Weights of a small mixture-of-experts language model, trained from scratch on English Wikipedia: 352 ReGLU neurons an expert.
Below are experts of layer 4 (counted from 0) of a mixture-of-experts language model. Rows are named router (the router's row for the expert), gate (a neuron's input weights, with its number), up (a neuron's input weights, with its number) and show model dimensions 288-335. Each number is 500 + 40 x the weight over its row's rms, rounded and kept within 0 to 999. Numbers have three digits each.
After each expert's rows: a language model's description of what the expert responds to. This comes from a sample of Wikipedia text that the model never trained on.

# expert 19
router:590540503545509432474539493505515572451472515470434517516524508439463482498407505504566491484564485452538602522495514477537481487497554518530483
gate0:468496443485555484506463474478551501470520498538599444532501513521531492467535555482505525546438573427507544437489565502565453508497498535528480
up0:523506499475557497534385413498549514425496456496501520525534506551551545491529479459542515484510564492570510469467550564503492495485553489482550
gate1:490546529491500426503498493573471443567441547498488504605424462546445429479509442535533414516506528516441556456466524493550482554482504601487490
up1:479520492514582490540470529486560451487616464503445515376499531525553496502551536533488567516514455519487499491600587462522450525385520504554534
gate2:529487565474564525542556579489501491471444526472521473546479511460506495542537475453538433443479528476561479551510508539532571490534498532497524
up2:480526481489451444521499564470562470483496562470579546486450482483507436516541491479427487530506488526530491537550486505462432497487507500469489
gate3:565430457516468509518495525446541443432459536534506497577468537479555554493499481502525400458525484467566496475494486516562567467491565549524522
up3:480565534477479508465502489461519552492508535477513551503499532578486571554458491484473410482474533463490516583513486576564594451524463534550486
gate4:518510475530514530507419447523442456515465491462491426541482487540512473461495488526474415537471498549516477484495455547507530545450551526446464
up4:530488499515451520449417475474493496483470465537436421529529473487490404533517507540505495473574503442496474443510544519476511491578513508505471
It responds to: Pronouns and auxiliary or relative words right after a subject or comma, such as it, she, was, who, and known as.

# expert 7
router:498417488515573488522532509535512495516512535519443555458436467520571556540489534540456573468518479473470447492538557507440526463510497464494525
gate0:541530515426579570464488491457486537512484460489521504525555530479477538449520463517518479482497533443590463541513488587597466496527488466526566
up0:588524506527544533448472528547501588521521535487599500495534489468481604465512440507524534485566476465594418516495490538542510484489486487519578
gate1:469488458533477456585490488498581556474496535450497494556445468571565477518524485411452534507491544511572520541499456600429455465511530455562490
up1:484496558568461471499487463541595467525496513466431496482531484522521500509563546483471505455497508427501512426479473516529532473495501468495517
gate2:519465557434458503420460492428487471471501492438441532495570491552500497462526505487563544509490525423560486486473533487511490506520529522503474
up2:466550526620477519497471538479475486533530483517546527528481518518506440527544510455472428484474454493505544468483485468533568445501566518538504
gate3:482551496489517581474462544472448543510498456517567600487475451447456520492525504590435550550435489533496565445532544458438531490475489433501519
up3:528588487524515515477460548500446587499538488465549464504435522553495519556520462603477518592525521475527506486459520534454579504494505486522543
gate4:495555459484519574469510475523483503503469536453547499512530552412449597505468458533484530533517489512488533477431548518560561447583457479474477
up4:532445530414475414539525459492508457482494559494461507516540478551513466512474504452495529480480511473481482530542477510466521530422598444464516
It responds to: Colons, periods and units inside numbers, times, scores and coordinates, such as 00:44, 4:2, 36 ft, the 77 in 41.877.

# expert 15
router:487561482460499535475489456526461516506498446518505487551521539542486534482537465394541515557457452566553527501555465554569514536530525463522550
gate0:474483520491484507504462474557534520489536458609555514507518475491494506489429507559551390482481479482437496563502533466540484497437544544473503
up0:543474523482456505563513507468513495502458532470508514494513525536492529449499495508473538537503567537489491569491495447470528513476479519527421
gate1:523532492526471547481486529465525538487517493508483459447500475527498486494493443519524496484494521473546481487514480456489495470429500497498516
up1:472523479437465421471440544478514532488576543498488581533552474446488486422472461509556488556484537458470475515480515560414513524510485531506422
gate2:553499517514552566448482527471522453525508516490500524428526505513511516457453488447473519525439531502585459553459462516480562486452554503521491
up2:455493515518523476529542429513496481464564540554471480512478496535556492593524520508491569475539517530468481468485482491408445469494428516521552
gate3:512468504475499506492426539489516526466516531479522543471565436504544518452509457473493585481495459534548551437455545479500507501500455483500477
up3:538449538559514439472559562444542523529458479558514433519480525466445516567518491480479491545540494525512448468502486556473552501517515552466521
gate4:487552533472501558549448582503477487539533462486526443480491432493504437516499531473488558485534427520477528509500527596407442501449523537527534
up4:492528499504491489475544441465585579473509466511469467430502520520528543461534495479514455547567460468544467496486469478542533398497475562445557
It responds to: Role and kinship nouns and surname endings, often after his or her, such as wife, father, footballer, coach, School.

# expert 4
router:486494529512493444508436477523475524516532476488527489459483492532533514526533585561452552433458557468446467551512456457411525478491527483494547
gate0:481513547489450558450448426418489502429627557489596545569507474455488520527495511578508546568502527490488575550488514511496500525540531436495528
up0:452517509468472399444460459502453578487493517536593555594470462459555487555537504532497508484540513588474582489548485523494566542532504562541424
gate1:502539535645507447425503484502523440543530497387499562502500497531507451511564515514482382490449463495525495488451476561514430512531527531522557
up1:540541563526497485456452462402472444535520526495462572496512442610546562489454571462493517428466511552457528491499476499511506472521482503561515
gate2:551500518501507507528474481485576461509532574516476410545499481496482532442478488525525432487536542478541450579490454489506492509497574544487510
up2:437516425468507524520431487511526473489444425518521534427493479488475460472466447496513564485477491486529516481525512510536489536461540496425460
gate3:561486501543503475538470439413495508497568451439444473479487590501389500471545507446523515507557548481528500517537499535496447458471555450496503
up3:574456546490479482509473459492495532530604476415454500423513543558421477463487520456517530467539519523511469528525496532479490488499531484481481
gate4:479488461491486469519495468522427448453504435505510556507507526528520499517542442500489501524524527513439440465524573474495454496520474471511540
up4:496481449509452547491443441498516550472583558507509461485472447526464497476529464453523482483451502546510519491508543541479543426476525585558514
It responds to: Numbers, spaces and pipe separators inside statistics tables such as sports records and hockey stats, e.g. 0 / 1, 44, 14.07%.

# expert 29
router:509524523481476519564548461540497500536478488447519455460492445477539478568534569463463519492436500511595529491543425494445463540449485448459534
gate0:529513577486455487549415538454453471530484521465430580457488461553558474490477483439527548545520424454481467480505482479498480517514498530499583
up0:555543505533516527511560415471513496453550464467439448469475514610508529435525527493462482528527515526470546517550569539510445494521539555498524
gate1:489502479479460498497490479479501516538515540464379479551439498495518542535522574413446466477504468428503408472533533466550504527455572481473464
up1:522562539436537512472523572473530486494565473460499432506466407495431472486490518496567480558514582459438448450480471474451447494556505471552529
gate2:512482530542499509508469485481486492438488520547531480564529469491474428513539516464522466436499431505505488590517509523517449469412488503536525
up2:437506479469471487483552528491537515581578489526504540437464526502615559464446450514442499533494511518449524427446474452453555491567508479537543
gate3:459455505492497418489485493486436493487500458487398535504520468545509533456504533417520508488487473445489454528471453494549514457547528527450526
up3:446509546601574485575445552460527480551497493509587426566483564380534528474482549552551537476504518558442530488471515521521467528513567486507442
gate4:507521430490490537454475547524471476502507544500566509519523468500446523432494434508517553527458539553528574471535495493440556478555478514492434
up4:505531478474418609575502499487485528486502551526512506492482526494472502443540526476517461434527466521511536487532471474469510504484507465515492
It responds to: Final pieces of foreign surnames and names, and score digits after dashes, such as -ić, -stein, -mann, 4–1.

# expert 28
router:527533464508536469449519417513505505541468445486455487455490513483506432478463462483572521491513455526469587519489550521551455555431547463475538
gate0:438492412605525501492512569501507487522480494531518533501478476610451446542501496508495524463465481550388535513447523582479490538485523440453596
up0:502519518517454451472467503556573461528512466463452520532513500463552507479480500496461544535485431498541531446441570557475481441572565402491438
gate1:555535519452511546470454517576441527426436507570650498509469487471413472493538485522510455485465534520473515462477495390521491567489561497477468
up1:484503523450428500508530492540586427490503537471558474454446470518496511403496470430499460477498569417478449444529467497503536558519511493471587
gate2:603429437423479554534459538507492585496454482498473447413409561447524546511534457537487550461541451526606455519474606428476527466511498451490526
up2:495507535452521513544444433577479485549424508485537475461502510494543500455500581495567482475453597536456427537549456519501447494508567549493514
gate3:517473503507585462446440516502535484463488468561505486501559554548453565515496519503454499463462503513451444521489467427536551449501466526511491
up3:501466500484537542514471513510568563524554414544471497447468468448539502479484524508538433507470528513476538528466493485551568451491415528621456
gate4:481515524492467482560466450499526461521525479494515472463468520514513485536469463542552500444476465467514470494525484447476517446498500420511475
up4:528528561486543522470412526575466557520500500496517516495507512511548500447470506594637523435566486540438448523503477549478534525530487524514486
It responds to: Verbs and verb stems after to, was or be, often split mid-word, such as dis-rupt, summon-ed, able, decided, carried out.

# expert 1
router:439488545441530515515463477457421536530498442462467525508539496540553483523536484476557446448461475511596523483577563540539455506516485518465460
gate0:469448582498478562457506506529503475561458573546418444474459411476519538463498519448493508536545505453563550446515537491501554475500508454448452
up0:514502428543432536525477504450481531508462423572485561463500478418491465442454508462565461488522548490481504604507516510463515482497484537490515
gate1:519512545476444532540537524555519518580573489528459467503498458503531500453494579462613437570489511458524493458530545498468550500493444519512522
up1:519476519470477528499471504527490461528569449532446486487432531478536496480446511496536456526505464566503368486487482482499401458508462446528502
gate2:478541497490499512520524522437516498416428579531535554449507582498535578443514521484445475483505481484484609532519549552478606507493553500489545
up2:492490583559549461499409517542520456582490452552457470492493380473503449523468486478603479518510485492490500472473473550526427490498508490488468
gate3:513526511526510471454502491545506599478539417509501441531536496549589563460431449518608543507485530494505566497466563508471583487480492622487528
up3:552467481564527516536476522450520467476534584522521523442460482517465492482526474501482461401550497469416509464484498467513484457512551495483455
gate4:502507473514549517519561456546469526492516475528558510450467494511458539535509458446516567488429561530479529561461567514515546505495519537515526
up4:440522522466571455471488504523489461501552511521528472494593483508576462416534562486524492514462562524460464495544490524532471492514513489526459
It responds to: Personal first names and the middle or final pieces of rare names and places, such as John, Michael, J-od-ie, Gar-th, Y-uk-on.

# expert 13
router:513514511526503473535527439497455523501536507457478479535437489448476453516449515539541518528445546557481512483517483507508450469484501518473449
gate0:502530492520504564498484567561475454513423484533556523455621546480540544508513567497569532492515528488432554533498518470507473554488551411437466
up0:481450536489542446516524488485524509492549495425453506502427479549554484460497515460444468518505523465567450450502437526485502491540407515593509
gate1:445486493518452464504525501536537464554407460536537356498513513520450504386523506429523504514520525484511481456487506476536475506540486476528493
up1:487531461509545528532548509515477432538518473447549498496520541535474520480561437535536508492519494466517601488538475542399509534445482546415533
gate2:523509426499461533479442518565501468521466510473542586478519493441560508548478549429533434439503468487544484537519547603524646507494506448467493
up2:528528478530452463542414443485550476521518516502502470468450490531459456456527539481453518462514535538443458452484528469454486496541545567533581
gate3:537531501543561476483461543458536510531503568443503411513511526504494477398542556504495474494525528475493417525478458505516476462555475522463434
up3:529529543511548461455427497480539503498466495537443471530467592514523470465571542481539523489505486546562511507478529469486473497549526472459474
gate4:499480506393463571499505481518490527468394465513546542457501551467538550544476497499580518495568472484577553566464468498515557515556500463525482
up4:518502533494439424478435511505512489525530545535454479488477502485494453421543540546446469520467577510478437477530509433519524550538536469526551
It responds to: Row ends in tables of officeholders and cases, and Preceded/Succeeded by lines, plus was, served, elected in political biographies.

# expert 3
router:438458564448486539475522532597562480479572493495513534526484470471469541522547459469498531482535444426480483452504479536502499444542520517556529
gate0:470535480493487503432452504473507565442529466481513558495503458546528510466583561551529539486481572538549530530514516484490519573460421469473524
up0:493423530531469539442508473498514539505554451493485436575495596503472459498492549394483513502548537498531466506497533492487490477513525388574503
gate1:471527451532451446505463396435419546542504544460529501429526591489509523481500505427529490572482527476468555556564507475490461504486418475469493
up1:533418505501562551558482575543548461454501494578488527536534447552537476508532538584449495444554481540511479435457529566514516500549608543516557
gate2:508544484484501504460507520464485468524469499503525540494503503543570471506515602438515500515529431504467531463525519558539563567453417517503596
up2:542492563518521521472529492518515446526537438484585425536557523485474465461475473427445514524453461493521492488506450510494437515536464478571532
gate3:528552477594484477494509476495504471431487470433414530450451453563533479458522484496522440523506543497483483525434534475534539554495548552472520
up3:472459433435521506494479473501457512508491559535523470571517537485467495508462508496511490506484477494525519488567500445517434496508445503506473
gate4:557518503417482495488472454492446600499563533558496480530541461491491440450451500521538466482530521530508483535449496451557497566557455574530498
up4:516501397518493578472518513463530431563457467521508514497423544448504575510533506492526553487520491527542505499478535529493524517590548454519571
It responds to: Year digit pieces and spaces or commas in dates, e.g. 200 in 2006, April 2017, plus year, day, century, ago.

# expert 6
router:531468417431552559527490547467536544520503476572507440468463499448523465508498464533514499473499412624450502511451536568524476507567493539515474
gate0:529492532436451520472509518535526493471556434465507460552510511550509458494486500485532493452502539452461547452595398500530504500444498583521537
up0:514492570530444497482434461487507503472511499472536405533488528499530456498576540479554437536519536536599420519511449523578495509484504477469454
gate1:543418487518449462504489478483534466506529438537571478529451480466511481497564406469509541529454524484488477490468521534479531423480553488517503
up1:467507413472527553496560503539582531480499527476476533462604531551452519432505490527546464518550497541505546512495507449478526476469534549481494
gate2:511490467502463451446507427568494447461484490588424568495425546494484575528521507464537527476526470522581440471426578464501500485497481532505522
up2:520420472459493456477590503445465418464577428526485490488507528455470536525480496528479565510532453483588530529455535503514477550494537507570445
gate3:494484534541456544441547518537520585462496537524439459462497512488520487477420539542525489535458489463536487560443586436549435471556479527475521
up3:465579490560498491408519463541410464514469476483550516529467448440484514509474532500510473495526449421538497555517492534555485509464456467389482
gate4:466535500535533558491479511501517415612462486455540468498521468587503534438523459491550528585475570511491487474562572527516483530465454461562530
up4:394495494447475467536496548556455516430491490548492491517543554494477527500534605510494427427473480521550503526410377455520505509535535534463512
It responds to: Location words in geography articles and infobox lines, such as south, near, coast, located, of, and list dashes before Country or Location.

# expert 20
router:530464526539463476546501533494472400475512481561513566488536482454480454437530551498482467546473420516423526492524470566462506479414502572448493
gate0:530494515509510484465439511552481545462509477504469518484571459570521443514517496524503519417534489502496464529456485487562525490471462488541497
up0:510467456483471460509590510399537447485446511537462475498493521423439532458470453466492473558556511539538538492437533532529564496556527513466567
gate1:476535566396481484518576549527471509467504588510522515490501564504464578501501450501456455505502523446566476530522502466510522500498512522527547
up1:513515513546450565566494461424512486492477524479458552533523423465515437549564506492511509566570560475549470541430521587493475443443517510490493
gate2:548524480535453518523483567591505487550481445507571481561552550530512491472435438428534486475509537519503505571541476550514514528471469486483488
up2:474443450492483582486478527469523509552482504479504534444442561497461513503544577458516537438434485447431526463563504541511516503500443515534580
gate3:562531503494477533509481573503479534478444591471515484501568487480553548447491487467415484453589525509502532544522528460521564439531488530580427
up3:504521491541487508550450450506514508545503495513459474428466529571453493474542488573532488522507502544492423450495542541532527536514522619498518
gate4:492497460508480482487409505484543630497541533471451577558486482502507576541457433525501506467585498526508462466504469511511530545536527432519536
up4:486491534495518491451563503562481419500470447471506447443473528527554432544566616528486498485440507425507510555481542475505484467476458532511527
It responds to: Month names, day numbers, and line-start dashes or field labels in infobox lists, such as Born:, December 14, Headquarters.

# expert 11
router:512486546468532555452463518556484440525468466528447455444514515523499551540406484495503451460558442448430492503483519542598503512527508444426517
gate0:552493484535466500620506484473473531500429528504521559533581480495459483492531482443497582482496547505529543522513466542528470462503529537530504
up0:525532493532545496473612530530446460515546477478478478424458498517517461503521520551488503485477449527459539474519442484563494491480509467458543
gate1:481514503514504565521527421430488440452490465472459461478512563481570539508477447457552589537521478469529456472549508529530445479497525457532506
up1:555497512480473607443467469488473431455485463464476467467544499511532533504548406520483501513541403477575462415541501510546514459494491369473522
gate2:522469473504429551505532488495484538557541533492540467531538508518475512542557447485441530551534528544460569468514508539501533506551481430529469
up2:478562544484499459603541506519493489454545481490478483458541475449489487527407588484558453497502460461511490549458539479504509490522502497471466
gate3:598475561515505453494421551489476432525446574396585545463525513582510459523490432476515540493490549557541459504477530399469489535476484545485550
up3:496500533518495494518466571453544472497457547504427479437414577521505400520523543529460514500511420486517475539534554557509478483465450425544443
gate4:464550471469550474493484454440491514500518445491468457486441538529513503538542488502520585422459483586511528459500508523499557495471480490544485
up4:464433498531459508530512538480511475466573540532504553554587463492521478481439513500496469580536493447511513539507528492444475459477497509492465
It responds to: Capital-letter pieces opening acronyms in parentheses and the first pieces of scientific or technical terms, such as (ACC), (TCP), Psychop-ath-ology.

# expert 5
router:518461465483534539450481537450518491533495533476558478507486403449503500465502486603446577497505531465410440493437535496504511481465513475460446
gate0:487483495573534548446517504459441517532546470563496493490535530514538499543485535475476547481501487483515486517462406539466497550440401531542535
up0:501526519489602463511432539480490503481551516528502471469503495569476531539472597512519492499423570522522537519528438467507596455441521463552453
gate1:497542477482450478554449482494485465535535474500519505461508498485529522491570502498474492522513504460500484511496461528478515505529594483475505
up1:430488515503452488426463418494445521472494459425517519510496495513490436570557458543501438461478437478465498462463469476574502499498524557430564
gate2:507522608552482518496584492539545492415502478432520536514512527488560477517463542522562455481487473489557505601508521439535524511465427523556501
up2:516467467524481505450453432463502471476472508496491516531456576564479555508453461531474539478448533530543477480496500475522540468512526440449526
gate3:471468443427484582465548474523494441456481511495417469519502474590510520469503574462520527469569498497487576456467449546531558465505524431564508
up3:473575484588472509477475516482526571521558525490520460487425476500478458519474545477525453508600502507483507507550525547463498533496404458546565
gate4:456502476477478447516563489517491499507509527542506502446495498513533402500580551463551380504457432468507451546483450508463493475466460530562489
up4:497537579530471488572490484509576437468495460494468538556483492442502554462434461496432508501524566521497508551551473472493497498456548556486459
It responds to: Prepositions of place and time, chiefly in, plus during, into, at, within, through, as in "finished in third place".

# expert 2
router:531517492499533548439451549374565461507532550515479500542533519480438447498476479514405491537520578482501453441493519406507509512479506504526486
gate0:579576595485467480468545475498459440417447417494476510467464464517475525507495460458512472509470516481460450533513580433525509525481547473433397
up0:583510438450535470508512501551494516485533565499493491495558523499503493477571523494484491493458421527509565512466471471596516518480533444486546
gate1:475425533483502436487428512512469525464457484467500445481558515508472556506486461561494419501428492472560533519460449530529589499534511548539446
up1:431508563524459464520541530534449460474503491492483551550559450429462483548498464479479487514367539451500544520479406501494552492483438551505441
gate2:467461483477543545496526505531509496478462495491494483545466493548601599411461482525594469485549490498460464521519519494514472483480594503513481
up2:444502478443546549547566460560492449483415449510569507545509510500635568491458481560578415475483482477483501538512484555516485513454580495454474
gate3:494501457482527520506514554488523503535537474444537486498516509488491469505513478519505574437500419539514622479521504521522486503499477508414525
up3:447489441478563481514457506484520521493539575488534472515546493486474466542525517480507519471510528512502568486460477530529512544531505553452493
gate4:557494542482475544500544485463487598484491509480476477506495541541461475542409437449608448497516527459489509459552507466439528486483551451523492
up4:503464459493551493448472474462524469531506464457470522513442462478502462469552494508447528484538527502494517520496567495550539463445484403449479
It responds to: Articles and possessive words opening a noun phrase, mostly after prepositions, such as the, a, his, their, its, 's.

# expert 8
router:553512476502516533551478450461500506519503504466504460551504508481509495568460527492476483484508488515521446454518502564521461511472466476573488
gate0:500493415528491593431456492550499550439549481589551468511560483547440454527448412534461569490555513547465513484462474483458590446449540471447497
up0:480545529511379468592483456458511494543438562450470563562465431461507528515440541477574490490557472515527444518538445494504478488543525430521511
gate1:532519428481527514520472582513448506474512523503487512580458459531485529560497394492465472538557512547481525539444576510485481544552476536538525
up1:462392537483563510485541465552553450444535475533475504506490499488512536506446551516485517520525523536442454487508493471509496477461490466458503
gate2:416493489532586548443528497470545545458571550485521517548481512497522527480492396538559522531508444468486501527521440484522481550493524482454556
up2:450486507519532481472480479473513549499561570485563490490467491532509528500489409515492511537507455500469469476543465450494473539469493491471509
gate3:421446504505501484510460520477431478499558552501463545466534551548525492465514551490490553515483511523504577572552517454455482515494564540524446
up3:538574502511530540513508474579531518481455449505524452519451432508465528547499470535560473477559486435492437441441468468467547486488438415453499
gate4:435490464513510463426511464459506563505515548523460471524497563457513438546500528533502515499486465536372507524492495464562506498473474446524501
up4:444536475501515472422500522508485576545572526523486467495518545441553426502552526505404502524494538505412497547505519457536479502539457430504512
It responds to: Conjunctions, commas, table pipes and word pieces inside proper names, company names and taxonomic author citations, such as and, or, &, |.

# expert 0
router:558547485569498555429455484418491531508478529481499455533479531474502461536466438569496456541482491523509540564508536459507522493452511472551464
gate0:465508488465431442505483531601523517505483537528496475403524520565535571378520499468562447488508448506509424517542504473500505550499513482510543
up0:485498459490497532517561541472438498459433444494499520514518510453515482519429553504440504492493527559466551476543533490555525464563495460569429
gate1:474518493507488508480528469528472497545416482443486532547502518513573408565499414501542500533493474500481541467416570526483506534535553469562519
up1:516570469493561471526516547515580513465496573492490481534451517546470565514527475433451509498517520467589483451501489496535509448531525502494532
gate2:515435511506464537455459499467501516511530557537507490490501455498495577481495478547542496515480569521504450535503436557507461523591516596505509
up2:505490476473501489440556499429460531556618457548541520520431443482468529504450460511471463558437494506463514479458490550534450542450474496484519
gate3:493563484486562472468499534443452522501517578509462475513536488456593509471479503485514531509509492459542501524504534476526483513468480489500506
up3:569589539507527388436493496544473452468439546533487538457571562500549452522520479519542470453542531488507487540462514498586468539556524632432492
gate4:536479529470573495459587557507521509512473543505420510443504559506569551525566512503542463456583508519486532480457513569556468508510524464460578
up4:486527480555474449560417424473474431461521509574582503563469454504517416526457535485426522513427523507495496476504501440446503489518481601488430
It responds to: Prepositions and quantifiers leading into a noun phrase, especially of after all, plus for, with, including, several, many.

# expert 26
router:530483464568473480505527474486515571469481567445532543465442518548434511486507584549470526491502511497501429576455480401469540537553573475531434
gate0:515483516545557559525477496483469444491512459513510514495482493509447395553531585433472538561545527557529526431514523506467527470459508501535560
up0:476442602514550470562471499536468499571497506497578518461518484510537477568525551502473500522469569528494564409461510539508492500474471418517496
gate1:508524491582446496464554412437552506526546537466503517535533544485547449467527474494538423561475456519512508450448542531503517519479475521401533
up1:442486513461490468465549472507518520458447524535422536488544504533519520450508494448518404524495488471498461488555513542502496505401490512532483
gate2:417463525473408536462531427514543516519478451578473508535526404466463431516502469490478482537496438551511527546541482503540604541503493536503522
up2:522501464518543400549478559488506449457571530444529448562511446457480512539535467505523546415564504470460513487457519518459480481550494490517494
gate3:445478579520571453541496422508452477463503443466591515500442554530479550475630565451494520523572486440476587541526505526525508547550431504514479
up3:430451502506482528426566518499473535478483587527483542546552562485528564493456428418508445503421455514499500429514446472518531519497439503536447
gate4:555440498478518537438466537545498530516511518565479441461530597504578561554490468534567470526447516522449538477518446503533501564557539528484530
up4:445504504531481496526474439477506454526489508543505548490492478371497524453531470504477477440571449512517514427482556487508536571467464513546552
It responds to: Percent signs, table pipes, spaces and counts in census, election and statistics tables, such as %, votes, million, Turnout.

# expert 27
router:525535520499443510519599496461510460486459497558445494567557490486479501471496472422490507506452537522533497491555535485575513478531517516461431
gate0:522555468496537474455499502490511529439522468524551490538473475579512478496502479426458517497517497475511526453463455498401476499415539484510442
up0:505488426491525487464518528538521561532514513474513441505545503462506469547546467469568475429553511522459458488529519488489539503492473525562539
gate1:519457451444497393508527504497602561529526482509506474573532543530574487437510481485495465609568482503536501533467490396547529540504516467516492
up1:438409554569511459486486547527433411618463575523505487497485440488405553563540449503519550500464543444513528520433561563551530499522498480491543
gate2:568526467460599543513493482428504603516507527443499543549456512532596560460507482473483392516501507527494520562490506530430482462583493499451536
up2:472472488520476562522484462480443462515422461474450555534476437536465506524504481479465482489543419524471524559471488463465480537479454479469507
gate3:457492548501420495517424549454468503475531569450434518535513560376397498498499537501537543511498498487518510521481493461525512513475499483508420
up3:515430568502558506454553446445515485530558439510525514500458422562529491486463517579453519398455464530420494518472499520502477531485515490428518
gate4:503512414544570540513466480507471497475474482444498504531547477521507517535547529494498499577541455516452545508496476447497507546527487514472555
up4:470518557525456503538533467510533443460474568497468466537537572412495468450608424516458476528481519485474502476563527530582472464493531502533543
It responds to: by, colon and dash after infobox labels and list items, e.g. Edited by:, Full name:, with country codes such as ROU.

# expert 14
router:534494485466570584535463582441533502470544448524516521508513500492520539460495536481520503542470451505522464473544493550498482566483475549516602
gate0:567526615450467494411579479441578507546489556464432490485422449517464460498575527536504503520460554528516448471550498540506489507520541486559471
up0:457486524505522475558469543514449492479489471482471580516539432523485468483519494404500599479518531534480474500537471422548495497499484459473506
gate1:504483495501524517482463429541569502439571499482473492547458523533539504485479604454526460444530470472473496555443511567584516567482539445507520
up1:526499518498542487503499537521508572546442505474471434561432398443471410468550517547390451486491537534583435469517475511505559532519426461433465
gate2:554539468489493459539484484489486526442494509457501467556536470528437531487512536487526534535425498551530493458448486490509543422519480474484508
up2:527432535432554583493474488508495488546539446485408545505472454494508469481559460445508489502534500456541518527488524479520499518466437478538497
gate3:541520534423448457528424467579502472477527473502550506468461489446436527569474465475550580486437551513437457496499427490496471513540536469517554
up3:537532492468492492478416451541528482448527482486498499490477483499436448528488494479522545521476495520466410487486487510496475534548512429486574
gate4:496520524520474457492538503470510465476457499478560440501490520472554488561578444461524491529469573461511504550548509462509501521561441506509436
up4:451483520520487535533415531456525520475496555504505564517610556526530475490540473487535487440493514536532443487504491441546479502491508528400517
It responds to: Cities, regions and pieces of place names after in, of or a comma, such as London, Paris, Monterey, San Luis.

# expert 16
router:563512489500475489453543569474541490403537487415447529519499527503427539484425504475542491508596518439512545510467546519553505459441525470524517
gate0:495558473581546564468469587522526491469423529448484485488454456485487534450510533484455479520460524543517560412531506473502440571499495472499481
up0:500496505536501465466432433528505540545515532473551416483521484522508458533504455551549505495477481547520497459430483475479541490512491485537554
gate1:482409571512497558480539473443495454456518504453507540443552493472504566532535513470497553522558576474526496532503458507452505552433486466499472
up1:474546576533468426502474582504508534500467507473488491494512516463477502596499583460485506507557541505542535548441505520510486576517472467487429
gate2:566568453482551569451505500453459459503548509526479519533486455542543447477466516567474546569470554517459564482528497511526434474400510461499525
up2:488528455469458467506593509479530516500472478483584476551493546494599564551528462461457479508496492539519492564413526523469508541521528519502480
gate3:489537560452498479522492505500568497482592538513498507543548466456526471497485533500528487506519478532508477521504468542491549549525507489479501
up3:484518539504444465432467522495549540499547503429529522518524445452508466518471538507515503525517494528523481505521510513539551478522496474527535
gate4:502507536414513461567493517556499539498480537471524427561460502450544498431557499461481509485433484507521535536476452487519478533542435446483450
up4:461515521490450563504504536523508532464526532494446448479499513465478591403502519440450520485478499544538537465499467438497488487476450399501476
It responds to: Conjunctions, articles and commas that begin or join clauses in narrative prose, such as that, when, because, Since, the after In 2009.

# expert 10
router:471481507509438446557536512514507513421486551502530559412508521538578516446566558510488483541496534446474461564465556466437493413480531526538535
gate0:468453533486575518493487545457525430506502533399519498455402446526519546534535476464503585477530532448513471595508508545473448491491464479528490
up0:510490467460489443531486450509553593515550479549439524497553487548525480442461460454591476476358508560421466475468485496504541502526453555502502
gate1:530576444455469432421522518505520544544462526566548497487519445517498482512480469457515514477520410463517484543434433545470585476546530525478488
up1:506542526525524455591531494489534488516462423492581462489491485513529539493448483513477487523536490460449473506536535522526431490536477496502472
gate2:395494459522483539468539486446498543421499496582525481505510451536533520520521435420481551507503455562483443446455573452525504554498502459498584
up2:503498537559527483497517513525493489537497478466526518483496521494483479480413544553454480401466559502577457504446501469484539498517509457444472
gate3:553438515526506575515499477479525465457465480461537479602493488418461501537562483524432527516514483505538546534505465514487502557513445457476499
up3:528471550503476465547454491482548490475486495480477496458508547500560449506487506472543521474561504508457426442509504508498485558474523530489446
gate4:500508490487571487507443507488561574526497493494526442542525475481447549514459455507572428492496446462450521506507518522536461506450465407530439
up4:517528556576448488519546486513579534521564523511499415538457513489484538586469509496493502557484534510521489543523479517476446483550594473548496
It responds to: Separators in infobox and list data like coordinates, area and club-career lines, such as the slash in coordinates, sq mi (, Games (Goals).

# expert 12
router:441443435490433487489494497517537427439576500582426470515540503564477490487457511501542479526570508494421402473471501499455480421509491504474457
gate0:490511501511519577452476533457507485512519477431558459515571501449447492483463552491527575487499479455494525535527470458537460521474536506503526
up0:501481485452517454580480474479479434450527493542440578511470528524530499485466444488529539516467536566475498523478519541505472473546480494518461
gate1:526482554505497500523451513409446537475451490494506522479518456445502509512494507487436594523390485503539516522503578530481539528484555504541501
up1:504526514502486547491482503480479522495462503503447523531386494486536495558477536506458605516498480505522490539518452548491492515481451545536469
gate2:536460555578485480487434503528444530536483458465503495463440538476515499509524545534567546513516614543543498496520539546507526544425484493549517
up2:546498548545504517461491501523527449500553502477606482517496502537536441514455478544491445479428495435535486505549435466472506519483470488442489
gate3:471512460488561555531450431437467588494485455515502478531498476481482562532497402537503497461485510554582503454547499564514486554498516532560512
up3:495506518557570453584439456468484471489466470509485453515518491513468462532537487482502473461461540535542513555440515502504516580533419549531537
gate4:475518531488516586458483541493443474477535486522557562515514513485551537492433522536518548518443515474537519459508488459495509482416496418481539
up4:529476485512506570446537490489497524503545527523484520551501554495554534537480492503494558514419547564515511477517472459510518486506559471513531
It responds to: Spaces before numbers in table cells and lists, small numerals like six or eight, and opening parentheses such as (p. 19).